From a checkpoint of a small mixture-of-experts model trained on Wikipedia: 278M tokens.
Below are experts of layer 9 (counted from 0) of a mixture-of-experts language model. Rows are named gate (a neuron's input weights, with its number), up (a neuron's input weights, with its number) and show model dimensions 192-255. Each number is 128 + 24 x the weight over its row's rms, rounded and kept within 0 to 255.
Before each expert's rows: a language model's description of what the expert responds to. This comes from a sample of Wikipedia text that the model never trained on.

# expert 13
It responds to: Chart and event names. Words in music chart, festival and sports-event names, often in table rows, such as Albums, Billboard, Germany, Paralympics, plus month names.
gate0 [120 147 134 112 138 140  92 166  84 131 131  75 116 141 145  50 115 132  81  98 170 133 157 125 117 106 107  98 139 186 129 143 127 119 106 143 159  88 151 140  92 135  90 142  73 126 137 154 108 135 107 149 106 135 111 135  69 100 111 136 141 155 140 115]
up0 [147 150 103 119 105 125 161 137 117 203 139 160 160 132 111 138 143 181 106 101  78 155 151 171 112 158 143 129 105 114 140 119 105 133 145 136 123 131 127 119 123 125 150 122 148 130 126 151 149 134 115 105 144 104 126  93 115 151 143 113 131 124 170 158]
gate1 [116 132 108 143 143 142 146 141 160 125 120 135 138 110 160  87  97 115 115 164  76 150 133  85 138 163 115 102 114 132 122 157 119 131 104  76 161 136 170 137 130 151 106 144 122 120 166 134 177 156 139  70 115 123  98  89 144 164 160 107 132 121 143 107]
up1 [109 103 137 172 126  82 145  94 127 117 115 144 160 168 124 116 132 125 146 148  88 118 179 115 138 118 131 127 129 118 131 142 114 113  92 120 111 125 111 172 125 119 115 106 126 100 135 145 140 154 135  66 167 131 121 136 168 133 150 136 151 157 163  96]

# expert 25
It responds to: Passive participles before prepositions. Past participles and verbs after was, is or be that take a following preposition, such as known as, used, located, referred to, plus clause commas.
gate0 [106 133  99 129 187 125 123 172 122  95 131 118 173 117 136 122 136 115 127 108 143 108 159 153 135 177  81 119 106 188 155 145 133 122 116 124  88 102 113  85 126 122 105  99 108 166 156 123 137  82 120 147 120  91 129 135 131 131 114 166 155 156 149 150]
up0 [ 89 130 132 126 142 126 136 112 139 126 146 126 177 147 172 126 144 147 143 116 118 140 122 141 140 114  77 143 122 120 155 122 150 129 134 145 148 116 110 117 114 122 131  79 132 105 158  87 137 158  92 137 107 153 121 146 180 117 153 140 126 132 101 122]
gate1 [145 170 120 117  70 169 117 170 138 109 145 128 150 100 103 108 154 103 135 109  93 118 168 122 134 147 160 130 137 157 145 105 101 165 149 121  95 150 164 168 136 143 125 109  97 113 140 141 132 130 163 110 133  91 168 101 103 131 141 100 131 149 172 169]
up1 [ 99 175 169 142 111 133 135 115 130 125  94 133  99 103 138 144 127  98 185 148 139 144 124  82 154 149 135 146 117 104 120 129 110 167 133 145  92 129 136 180 139 136 108 124 168 121 140  79 110 164 145 113 157 152  90 118 136  97 137 139 168 156 105 124]

# expert 15
It responds to: Numbers and years. Digits, year pieces (200, 201, 199), numerals before ordinal th, and number words like three, five, in dates, seasons and stats.
gate0 [162 182 146 156 123 138 111 155 139 153 132 131 140  95 102 156 128  93 116 178 176 127 138  88 114 117 132 140 168 129 100 174 103 122 129 129 105 108 178 124 128 148 111 118 144 147 101 130 110 100 118 104 110 127 129 122 127 102 154 123 164 125 158  90]
up0 [124  76 149 132 121 146 159  97 125  98 106 138 126  54 152 112 180 145  91 129 147 126 112 121 153 107 146 159 121 108 137 106 116 160 165 122 126 107 146 126 174 158 121  96 102 188 119 131 106 179 119 136 129  95 129 128  99 168 154 168 116 177 110 124]
gate1 [134 147 157 123 110 138 106 116 122  92 154 126 108 107 140 111 129 110 100 136  71 143 141 130  67 137  97 190 153 127 109 102 152 184 121 116 106 148 173 157 122 128 124 102 125 137 124 121 118 163 130 106 166 149 156 117 149 106 126 121 108 134 139  94]
up1 [149 131 132 129 146  93 117 144 107 169 125 113  99 139 127 176 140 126 127 107 105 126 146 122 161 123 170  74 108 107  96 109 122 115 117 115 134  93 113 145  68 100 117 150 132 123  98  96  90 145  91 131 115 108 111 135 142 119 140 144 131 114  87 147]

# expert 7
It responds to: Romanized foreign name letters. Capital or single letters and word pieces inside romanized Chinese, Japanese, Persian or Celtic names and titles, like X in Xulun or the k in kyōiku.
gate0 [165 169  77 138 128 137 167 135 118 106 124 131 136  75 145 108 134 109 137 141 131 129 156 139 126 165 114 112 132 155 121  88 151  88 113 111 154 121 143 119 120 155 104 100 110 125 171 135 145 147  87 161 164 109  92 115  94 110 161 126  96 125  85  85]
up0 [112 107 117  82  81 174 121  92 146 112 134 145 144  75 115  81  98 128 135 180  88 149 138 133  94 147 123 173 113 128 114 112 145 174 154 124 131 170 119 158 107 118 129 123 115 127 161 132 111 112  78 115 156 126 156 126 109 123 173 129 165 130 133  86]
gate1 [139 127 145 162 139 144 154 114 120 113 116 149 130 108  84 142 135  95 126 109 116 102 166 126  91 153 100 144 134 165 124 130 157 107 143  91  91 102 125 155 112 147 105 155 136 128 144  88 172 117 122 201  65 115 126 107 122 117 135  85 141 103 124 129]
up1 [143 106 164 137 195 159 162  81 101 134 137 143 137 130 121  54 115 128 156 102 111 117  97 103 128 141 150  74 129 108 108 103 112 150 123 155  96 127 155 133 125 155 121 122 137 122 159 114  84 112  85 106  77  71 134 161  86 133 127 147  92 157 148 120]

# expert 16
It responds to: Table pipes and headers. Pipe separators and header words in wiki tables for election results, standings and scores, such as Votes, Candidate, Score, %.
gate0 [124 121 176 106 125 153 156 111 129 199 114 103 160 164 129 129 117 122 111 166 128 142 135 102 151  84 143 123  85 125 123 157 136 116  72 150 158 163 133 126 124 115 147 147 178  93 108 130 131 125 142 145 126 115 126 117 129 151 122  97 103  66 149 156]
up0 [160 153 126 135 101 126 132  92 127 120 111 163 120 163 117 110 147  93 107 141 160 107  76 142 118 154 117 126 185 158 137 156 104 119 153 102 186  94 123 142 140 143 128  90 165 151 121 136 155 149 126 113 110  99 109  99 148 103 154 166 128 170 102  79]
gate1 [113 102 110 142 125 143 161 129 108 136 146 151 145 168 130  90 101 122 147 136 168 128 103 105 143 125 166 174  97 131 170 138 166 100 101 106 145 108 132 111 168 138 107 109  99  97 174 163 168 138 167 142 106 150 142 112 135 142 116 151 102 101 145 178]
up1 [145 111 159 112 206 125 174  88 122 146 147 115  88 119 121 136 140 144  89 151 116 140 111 133 109 197 133  97 192 111 137 112 160 127 140 114 168 121 147 144 148 113 135 155 104 136 131 125 134 118 107 137 144 153 128 141 161 121 129 110  85  94 139 191]

# expert 23
It responds to: Units and measurements. Digits, units and symbols in coordinates, densities, molar masses and formulas, such as °, ′, km, ^{, sq ft, $.
gate0 [128 108 128 112 151 107 124 182 127 142 139 128 137 132 115  62 166 148 111 130 100 130 115 148 107 115 108 107 113 143 141 176 110 124  98 136  82 141 111 148 145 122  87 138 113 113 135  87 121 126 149 164 127 114 112 130 140 140 118 141 110 119 158 122]
up0 [127 117 128 106 148 120  84 133 122  84 105 135  99 157 151 160 152 129 110 146 138 120 137 117 130 123 149 123 107 142 104 124 112 139 122 138 113 131 152 144 135  99  80 112 129 163 117 102  93 136 176  95 192 131 133  68  97 140 104 159 139 158  83 101]
gate1 [153  76 112  92  89 153 156  88 163  95 126 101 129  88 161 163  84 121 130 181 105  63 142 115 128 126 135 118 124 139 116 175 126 121 131 127 158 152  87 138 158 134 103 148 177 126  96 111 151 116 146 154 132 129 129 124 133 120  95 120 142  76 112 157]
up1 [147 120 115 134 136 134 139 146 101 129 123 123  84 144  94 100 145 128 125 138 141 135 116 140 127 166 111 143 105 127 155 172 117 126 147 118 172 164 123 121  75 120 139 146 137 137 137 133 145 150 139 174 116 111 172 111 147 140 125 104 116  96 106 100]

# expert 27
It responds to: Car makes, table numbers. Car makes like Chevrolet, Ford and Toyota in motorsport result tables, plus numeric cells and digit pieces in sports and score tables.
gate0 [119 154 148  87 171  75 129 101 132 156 156 107 130 109 123 119 154  92 120  91 149 117 108 108 123  69 135 141 162 139 157  95 139 100 114 130 151 180 123 170 117 141 130 136 140 123 150 109 136 131 123 123 107 112 141 106 138 129 103 130 141 120 168 141]
up0 [131 113 133 124  95 115 107 150 112  99 135 131 133 114 125 112 123 179 132 154 139  93 105 140 108 163 102 133 125 135 105 110 135 121 154 101 120 123 130  58 149 154 133  98  97  96 135 105 118 101 118 170 145 161  72  85  82 140 153 127 110 133 108 120]
gate1 [105 183 111 172 196 114 139  87 106 128 149 142 126 129 177  85 127  98 107 158 117 134 140 104 136 112 104 143 101 131 106 139 192 112 164 103 111 124 160 119 125 109 104 132 135 136  97 105 133 151 146 123  85 121 140 139 128 120  91 128 154  73 164 161]
up1 [135 145 142  97 130 119 103 106 115  69 148 189 120  98 109 160 131  97 139 131 101 119 175 156  68 172  87 135 185 143  78 138 131 121 144 151 128 137  99  83 185 132 104 117 123  97 106 139 142 157 116 126 135 145 143 145 110 175 132 158  78 120 129  96]

# expert 21
It responds to: Auxiliaries and pronouns. Function words in running prose: was, is, had, has, been, to, and, he, she, who, also, often right after a subject.
gate0 [135 133 171 111 183 118 196 119 130 139 126 131 148 116 112 139 124 173 126 144 162 123 133 157 136 109 113 120  99 107 101 127  97 167 119 132 137 109 154 145 137 163 150 103  91 153 124 118 137 117 110 122  82 165 110 117 138 111 146 161 162  96 155 154]
up0 [ 94 101 147 146 109  89 102 118 110 117 109 131  76 135 116 144 128 126 157 147 120 149 131 149 167 112 147 122 133 100 152 144  57 165 120  97 122 134  93 145 118 128 160 143 135 111 140 145  77 121  81 119 146 128  87  95  98 140 143 130  92  93  85 163]
gate1 [110 121  83 171 127 168 124 112 101 134 137 107 127 104 134 163 103 138 148 157 139 101 126  55 158 109 143 109 166  98 131 122 125 125 143 105 179  97 126 131 124 117 139 156  84 131 121 102 120 133 156  89 105 169 206 132 141 124  89 153 125 125 124 136]
up1 [137 133 156 132 136 191 137 177 155 108 130 106 152 146 102 150  93 137 144 128 182 143 136 120 111 134 132 157 109 102 122 127 162  97 163 125  80 151 171  69  83 122  82 146 140 141 115 105  99 112 105 145 179 138 105  92 131 143 173 112 139 134 115 111]

# expert 20
It responds to: Determiners. Articles, possessives and the adjectives after them in prose, such as the, a, his, its, and healthy or unfinished.
gate0 [136 141 109 106 146 113 142 142 120 124 164  98  73 161 126 114 137 135  76 100 169 128 151 165 114 105 126 100 124 127 116 118 163 125 160 114 123 171  99 105 130 108 111 121 141 123 160 151 111 126 138 117 155 112 141 126 101 143 129 158  75 138 122 134]
up0 [137  99  95  99 128 107 115 161 133 145 131 146 138 124 137  87 121 113 125 147 117 139 117 122 120 127  95 140 126 153 181 130 128  93 153 106 161 155  90 129 132 120 132 110 106 152 166 162 153 121 119 149 176  74  90  95 147 103 152 125 109  86 163 114]
gate1 [121  79 127 135 169 107 103 131 134 121 101 144 153 117 105 145 172  92 116 115 129 137 163  86 118  97 138 107 134  78 103 156  92 131 134 118 136  83 136 139 176 132 110 148 153  90 160 126 162 116 148 153 101 109 112 113 122 164 144 141 161 128 152 118]
up1 [105 134 151 114  91 117 104 127 154 109 144  99 121 118  83 122  91 130 129 150 105  93  96  83 104  95 157 133 123  91 140 176 100 143 147 133 156 148 127 121 150 161 103 120  82  81  59 116 110 116 149 170 142  99 142 134 145  97 176 120  53 195 109 162]

# expert 9
It responds to: Abbreviations and No. Abbreviation pieces and short words before a period, such as U.S, No., Vol., Jr., Dr., v., i.e., often in citations or legal text.
gate0 [180 116  82 130 113 110 136 119  80 124 135 118 167 141 135 140 105 131 131 141 136 140  82  86 104 122 134 128 149 146 127 124 185 120 128 137 117 123 148 163 135 143 175 144 104 154 100 111 176  88 125 134 123 131 106 107 154 127 113 175 121 138 133 164]
up0 [130 143 155  91 194 104 165 154 135 140 141 117 151  82 100 102 101 165 139 103 126 159 142 172 124 129 122 114 112 160 102  94 148 133 139 159 150 101 120  68 110 154  77 125 145 140 159 179 132  74 161 169 126 140 125 134  96 115 124 129 132 135 170 149]
gate1 [120 118 162 123  54 147 161 160 103 116 134 118 151  99  88 115 108 137 140 104 119 146 131 118 148 187 168 159 108 133 151  91 180 144 103 189 138 134 109 127 171 118 126 118 114 126 118 156  92 125 162 109 133 111 151 107  90  82 132 162 141 152 137 126]
up1 [142 104 128 153 133 154 112 129 100 138 150 113  86 171 109 121  54 152  93 136  92 140 125 122 131 108 100 154 133 148 175 130 106 134 158 117 128 115 102  89 150 151 175 134 143 123 118 118 107 192 195 149 100 135 126 154 149 106 139 112 122 100 149 161]

# expert 0
It responds to: Infobox field structure. Line breaks, list dashes, colons and field names in infobox-style lists, such as Location, Coordinates, Country, Occupation, Genus.
gate0 [131 143 114  96 147 155 141 142 118 150 101 142 140  85 132 152 138 165  83 118 133 142  71 153 113 139 133 117 119 161 115  73 133  85 125 122 152  81 162 159 122 125  73 175 146 147  91 168 151 104 131 129 149  93 147 134 132 167 106 133 156 172 138 115]
up0 [158 141 135 117 142  87 129  79 112 129 159 134 141 110 126  99 103 120 158 149 114 114 149 170  95 146 160 175 161 143 116 139 139 128 122 134 122 151  65 115 149 149 159 113 102 144 128 155 113 125 147 160 158 158 145 115  85 116 121 142 128 128 136 124]
gate1 [154 103 170 113 140 115 175 148 173 132  98  52 137  88 118 125 115 151 136 133 139 132 123 144 147 123 136 160 100 114 140 120  87 135 123 110 108 133  91 120 132 134 163 152 103 149 118 182 144 166 178 109 133 125 139 105 105 116 131 129 132  87 146 129]
up1 [114 135 154 112 138 124 125 145 146 158 126 109 113 128 110 114 138 159 116 134 166 145 128 139 116 113 112 136 122 152 128 126 119 183 140 145 138 139 157 158 121 128 141 128 119 131 162 115 121 101 134 119 156 126 112 123 108 146 142  94 159 144 137  81]

# expert 5
It responds to: Country codes, cell separators. Three-letter country codes before athlete names in sports draws and seeds, plus pipe separators and commas within tables and lists, such as GER, FRA, |.
gate0 [ 85  94 173 153 147  95 150 124 103 107 116 106 172  87 105 130 125 136  87 138 127 176 125 117 135 134 147 135 111 145 114 137 148 137 117 151 146 153 131 109 107  73 111 150 100 163 119 120 139 105 163 133 103 155 144  76 132 105 125 153 121 106  99 171]
up0 [147 106 128 164  99 112 126 114 129  93  84 132 105 159 131 136 199 122 115 129 109 152 123  97 134 110 126 178 169 114 110 105 107 113 130 130 110 152 175  90 144 151 122 127 150 117 114 114 136  93 126 127 170 160 114 152 138 132 147  66 103  89 161 114]
gate1 [108 136  97 125 149 114  93 160  77 143 130  92 101 120 155  91 144 149 143 109 143 117 103 114 112 143 126 160  81 106 135  82 132  90 145 109 140 129 161  91 101 142 102 114  97 135 141 118 154  77 153 160 161 102  84 131 127 105 136 110 129 127 168 167]
up1 [122 130 131 125 128 125 134 143 126 117 142 108 132 118 129 103 136 147 115 162 130 168  97 106 131 171 148 176 113 132  94 129 163 126 145 118 119 123  98 127 127 196 111 132 141 136 146 104 118 141 191 154 137 121 143  95 134  99 149 123  91 123 165 113]

# expert 30
It responds to: Social and political words. Prose words on society and politics, such as women, people, civil, Israel, Liberal, and quantifiers so and too before many or few.
gate0 [120 134 142 179 124 112 157 111 127 137 103 161  88  97 110  91 132 163  76 125 138  92 129 135 130  85 168 166 134 144 150 140 137 142 122 149 125 168 148 113 133 135  94  89 137 115 141  99 119 138 135  98 130  87 110 121 150 153  99 154 142 115 139 101]
up0 [107 117 124 109 163 151  98 114 131 147 116 161 151 118 127 152 127 114 129  67 134 138 130 146 151 177 135 100  85 133 132  92 124 150  99 125 109  98 112 142 112 122  96 127 136 143 140  92 106 146 102 110 138  92 141 132 103 130 107 122 124 125 139 153]
gate1 [135 155 112 109 130 159 124 152 138 144 121  89 127 139  64  99 113 137 118 132 178 127 104 124 118  89 135 146 176 125 117 169 105 101 161 136 172 155 137 152 127  94 120 146 127 128 135 109 155 131 125 127 136 174 163 121 140 144 104 134 128 160 124 137]
up1 [114 139 128 141 138 155 142  94 133 120 125 128 181 131 161  98 122 146 152 106 109 135 119 159 122 160 127 156 150 126 116 125 118 130 113 133 121 157 140 123 145 103 189  98 125  91 115 124 119  98 135 131 121 188 106 135 157 118 113 130  88 194 144 103]

# expert 18
It responds to: Concrete verbs and nouns. Mid-sentence content words and their endings, such as cut, ran, spread, turned, fire, windows, bridge, often describing buildings, actions or battles.
gate0 [116  98  79  94 165 113 135 128 135 141 120 141 139 133 133 129 142 141 125 129 135 162 145 129 111 114 181 149 147 115 115 121 109 153  93 148 123  99 130 108 158 116  94 116 130 138 120 162 101 115 137 182 148 155 114 140 155  90 122 130 114  92 112 112]
up0 [121 156 120 131 117 115  90 125 164  97  95 154 104 125 141 121 129 113 160 157 110 121 134 136 144  77 157 153  92 128  95 139  95 103 144  95 107 158 106  98 128 140 182 104 167  93 117 148  83 138 132 117 145 177 117 161 119 108 161  93  73 130  99  86]
gate1 [188 129 129 116  87 111 146 110  82 122 137 133 173 151 129 131 105 147 125 143  89 130 104 110 145 143 173 161 136 160 124 148 179  97 106 126 133  85  95 116 129 160 101 105 115 170 108 135 113 154 114 120 116 126 147 138 154 160 139 129  98 154 133 116]
up1 [135 101 112 161 112 138 138 136 138 111  99 125 101 157 118 115  94 143 132 142 109 116 152 130 131 208 144 134  99 140 103 140 110 126 119  95 138 122 108 145 138 156  94 124 139  96 144 138 170 108 129 134 177 122 107 144 140 127 137 124 127 145 113 133]

# expert 8
It responds to: Personal name pieces. First names and word-piece fragments inside surnames, often foreign, in sports results and tables of people, such as Tom, Mc, opol, oj.
gate0 [164 146 127 118 104 127 128 108 102 117 163  96 134 117 103  64 147 156 117 124  89 157 105 131 172 140 152 135 167 136 131 142 174 103 102 153 123 120 152 119  77 122 125 148 176 111 130  75 151 138 123  93 138 131 113 117  96  96 128  84 117 119 192 132]
up0 [ 84 134 104 183 146 140 144 114 157  86 139 130 145 113 145 159 105 147 160 130 191 124  96 117 121 123 146 132  74  96 124 117 128 145 142 144  90 125 146 131 130 158 146 143  79 160  86 122 143 151 121 155 128  89 114 131 119 164 173 161 161 189  83 146]
gate1 [ 80 150 138 117  98 184 135 168 162 163 112 145 152 128 152 109 156 156 115 147 102 130 137 144 111  40 131 138 128 140  67 140 175 106 108 141 137 153 147 115 165 133 140  83 165 103 122 144 131  72  98 104 103  95 119 121 130 118 133 146 166 127 112 121]
up1 [140 161 125  88 121  87 129  83 142  83 158 127 110 120 134 125 119 115 122 133  98 121 148 101 143 143 197 160 140 121 144 116  88 167 171 138 122 104 118 134 159 111 158 135  89 116  86 102 113 152 100 131 125 150 112 141 137 152 169 160 107 180 123  95]

# expert 28
It responds to: Birth-date parentheses and scripts. Opening parentheses, birth years, "born", and native-script characters in Arabic, Persian, Hebrew or Chinese names at biography or place-article openings.
gate0 [139 145 126 117 107 127 149 118 112 156 130 129 110  88 130 165 109  87 115 128  93 115 124  96 111 118 100 181  98 150 154 116 122 132 135 103 104  93  93 139 151 139 145 146 118 123 152 162 119 116  91 124 151 120  83 146 162 143 117 115 168 126 150 159]
up0 [ 91 147 143 112 116 158  90  93 106 144 123 112 137  82 185 141 147 113 134 146  84  92 164 138 117 129  99 158 111 120 134 150 151 136 179 140  78 119 143  92 118 159 128 112 106 122 142 133  87 130 123 115 134 148 111 136 147 118 136  99 138 121 146 119]
gate1 [ 88 135 145 138 137  93 152 123 105 154 145 119 160  91  93 136 126 132 144 126 111 132  85 125 146 110 115 132 104 140 167  89 111 144 122 138 115 166 168 137 133 131 110 112  88 175  82 125 116  99 122 173 141 140 159 164 104 126 106 147 109  93 122  90]
up1 [114 169 162 158 123 136 124 132 167 123 121 155 120 147 123 113 131 117 142 106 144 122 122  79 103 118 107 146 165 159 123 128 115 100 126 167 119 128 168 112 179 160 145 125 150 131 153 157 106 132  99 156 138 127 138 127 107 114 130 123 136 132 134 141]

# expert 12
It responds to: Word-initial prefixes. Opening fragments of longer words, mostly prefixes like re, un, dis, non, inter, pre, con, split off before the stem.
gate0 [133 124 107 128 117 105 111 122 136 149 109 141 140 122 170 103 153 138 128 142 105 114 150 150 100  74 181 172  90 102 110 134 129 135 125 160 102 111 141 124 137 107 145 132 135 104 125 104 149 154 145 115 145 157 165 101  80  88 145 118 124 187 135 133]
up0 [138 134 120 106 123 125 139  98 118 122 140  96 119 139 140  82 119 136 151 135 138 163  54 120 147 100 124 145 161 137 137  96  69 143 137 138 143 145 153 100 164 136 164 157 125 118 143 103 113  81 150 128 129 140 130 137 109 114 105  98 154 110 102  89]
gate1 [114 103 129 122 139 157 139 144 144 123 147 112 141 104 115 131 133 112 133 179 158 118  70 150 115 115 118 174 150 133 105 103 137 107 129 169 129  87 145 148 165 121  78 122 150 150 116 103 154 100 107 137 122 135 135 110 111  93 124 127 101 106 124 102]
up1 [139 113 163 111 148 109 125  98 152 136 151 137 101 182 137 116 152  94 147 111 122 159  98 138  86 102  78 162  97 129  88 140 133 105 136 160  95 105 148 119 152 118 139  94  98 136 145  98 145 141 107 137 182 110 105 131 113 102 161 120 134 150 150 157]

# expert 6
It responds to: Taxonomic name pieces. Word pieces inside Latin species and family names in taxonomy lists (-idae, -us, Genus, Phylum), plus common first names like John, Robert.
gate0 [138 145 110 125 148 115  83 113 112 146 104 145 110 142 128 142 150 140 112 147 140 147 136 121 149 119 130 141 121 115 175 138 123 101 155 112 129 128 140 114 105 137 140 136 119  90 133  70 166  88 128 102  69 173 120 132 124 130 120 138  82 107 118 152]
up0 [165  79 167 110 132 119 176 143 179 134 156 128 122 106 162  66 103 128 134 115 125 141 141 136 102 114 152 114 127 105 105 113 133 160 124 177  96 106 147 102 176 131 137  90 103 126  86 159 146 144  86 109  86  55 112 125 105 158 144 121 114 128 170 148]
gate1 [142 138 133 128 157 110 116 135  79 124 137 136 129 102 134 154 111 157 118 102 121 167 128 159  92 140 103 133 100 162 109  69  87 126  82  90 153 126 151 149 171 120  95  89 112 149 117 148 141 119 132 151 114 104 119 147 149 127 102 123 163 119 152 117]
up1 [127  93 115  81 141 100 130 101 110 143 127 118 111 124 124  92 134 138 101  65 116 123  99 131 100 146 138 143 156 142 134 106 171 142 139 151 113 138 177 110 145 151 154 118 152 104 122 121 101 115 103 139  84 162 119 142 108 117 106  86 123 121 116 143]

# expert 31
It responds to: Clause boundaries and connectives. Sentence-ending periods, commas and clause connectives like that, which, when, where, However, plus the word that starts the next sentence.
gate0 [183 116 135 114 109 123 125 148 101  90 129 132 156 137 128 183 127 160 109 144 135 167 107 149 209 149 113 162 100 137  95 125 125 109 124 130 126 123 130 125 125 143  88 144 108 125 142 109 139 172 156 109 124 123 154 126 149 150 174 130 130 142 151 104]
up0 [134 103 153 126 130 111 118 143 106 147 111  87 154 159 116 115 129  80  73 118 133 126 124 134 123 145 124 112 109 136 154  91 132 132 127 162 119 180 133  91 175 135 106  98 101 151 155 149 106 158 128 141 142 127 112 169 118  76 117 135 157 128 136 155]
gate1 [131 142 133 140 139 106 124  98 118 117 149 107 146  81 123 155 149 137 117 156 119 149 126 154 160 121  97 176 153 124 125 143 165 126 142 111 145 111 104 135 102 107  99 174 136 116 128 103 181 152 133 136 135 106 124 190 161 149 161 104  84  69 137 119]
up1 [127 153 112 121 137 130 151  95  75 152 163 144 142 105 144  97 163 125 124 134 133 116 108 160 131 111 103 156 133 109 116 168 121  81 167 139  93 115 126 110 127 128 102 156 124 139 109  91 132 145 118 122  97 141 125 167 130 186 138 108  74 133 123  91]

# expert 26
It responds to: Space before numbers. The space or sign placed just before a number in tables and prose counts, such as counted 1,149, UFC 37, −, £, (.
gate0 [128 110 178 124 137 141 149 113 156 138 104 158 125 104 129 110 128 133 151 141 138  73 124 111 119 110  79 142 161  96 123 159  86 130 127 141 152 115 117 105 105  82 169  91 162 139 102 182 142 107 104 116 142 102 135 116 149 152 180 106  91 123 118 116]
up0 [162 132  82 122 123 102  91 153 100 140 131 102 115 137  86  95  80 131 113  99 145 124 117 168 140 179 166 136 136 157 134 134 116 147 140 185 116 133 130 120 129 169 172 139  91 158 131 119 136 134 116 182 148  96 110 183  99 131 134 149  76 125 145 135]
gate1 [166 104 140 128 124 117  86 127 116 110 127 135 106 130 105 134 163 139 110 125 143 117  78 142  98 111 124 152 128 123 152 130 161 116  91 129 138 122 143 151 148 149 150  82 138 151 112 132 109 149 120 137 175 143 135 131 113 126 129 154 115 140 131 101]
up1 [137 111 146 127 174  78  94 131 116 109 144 117 114 140  77 151 117 102 116 137 141 118  89 108 107 108 122 173 142 131 155 113 144 155 124 127 141 106 134 174 119 167 143 114 105 126 105 137 146 146 146 116 160 112 113 139 120 119 137 124 165  94 138 138]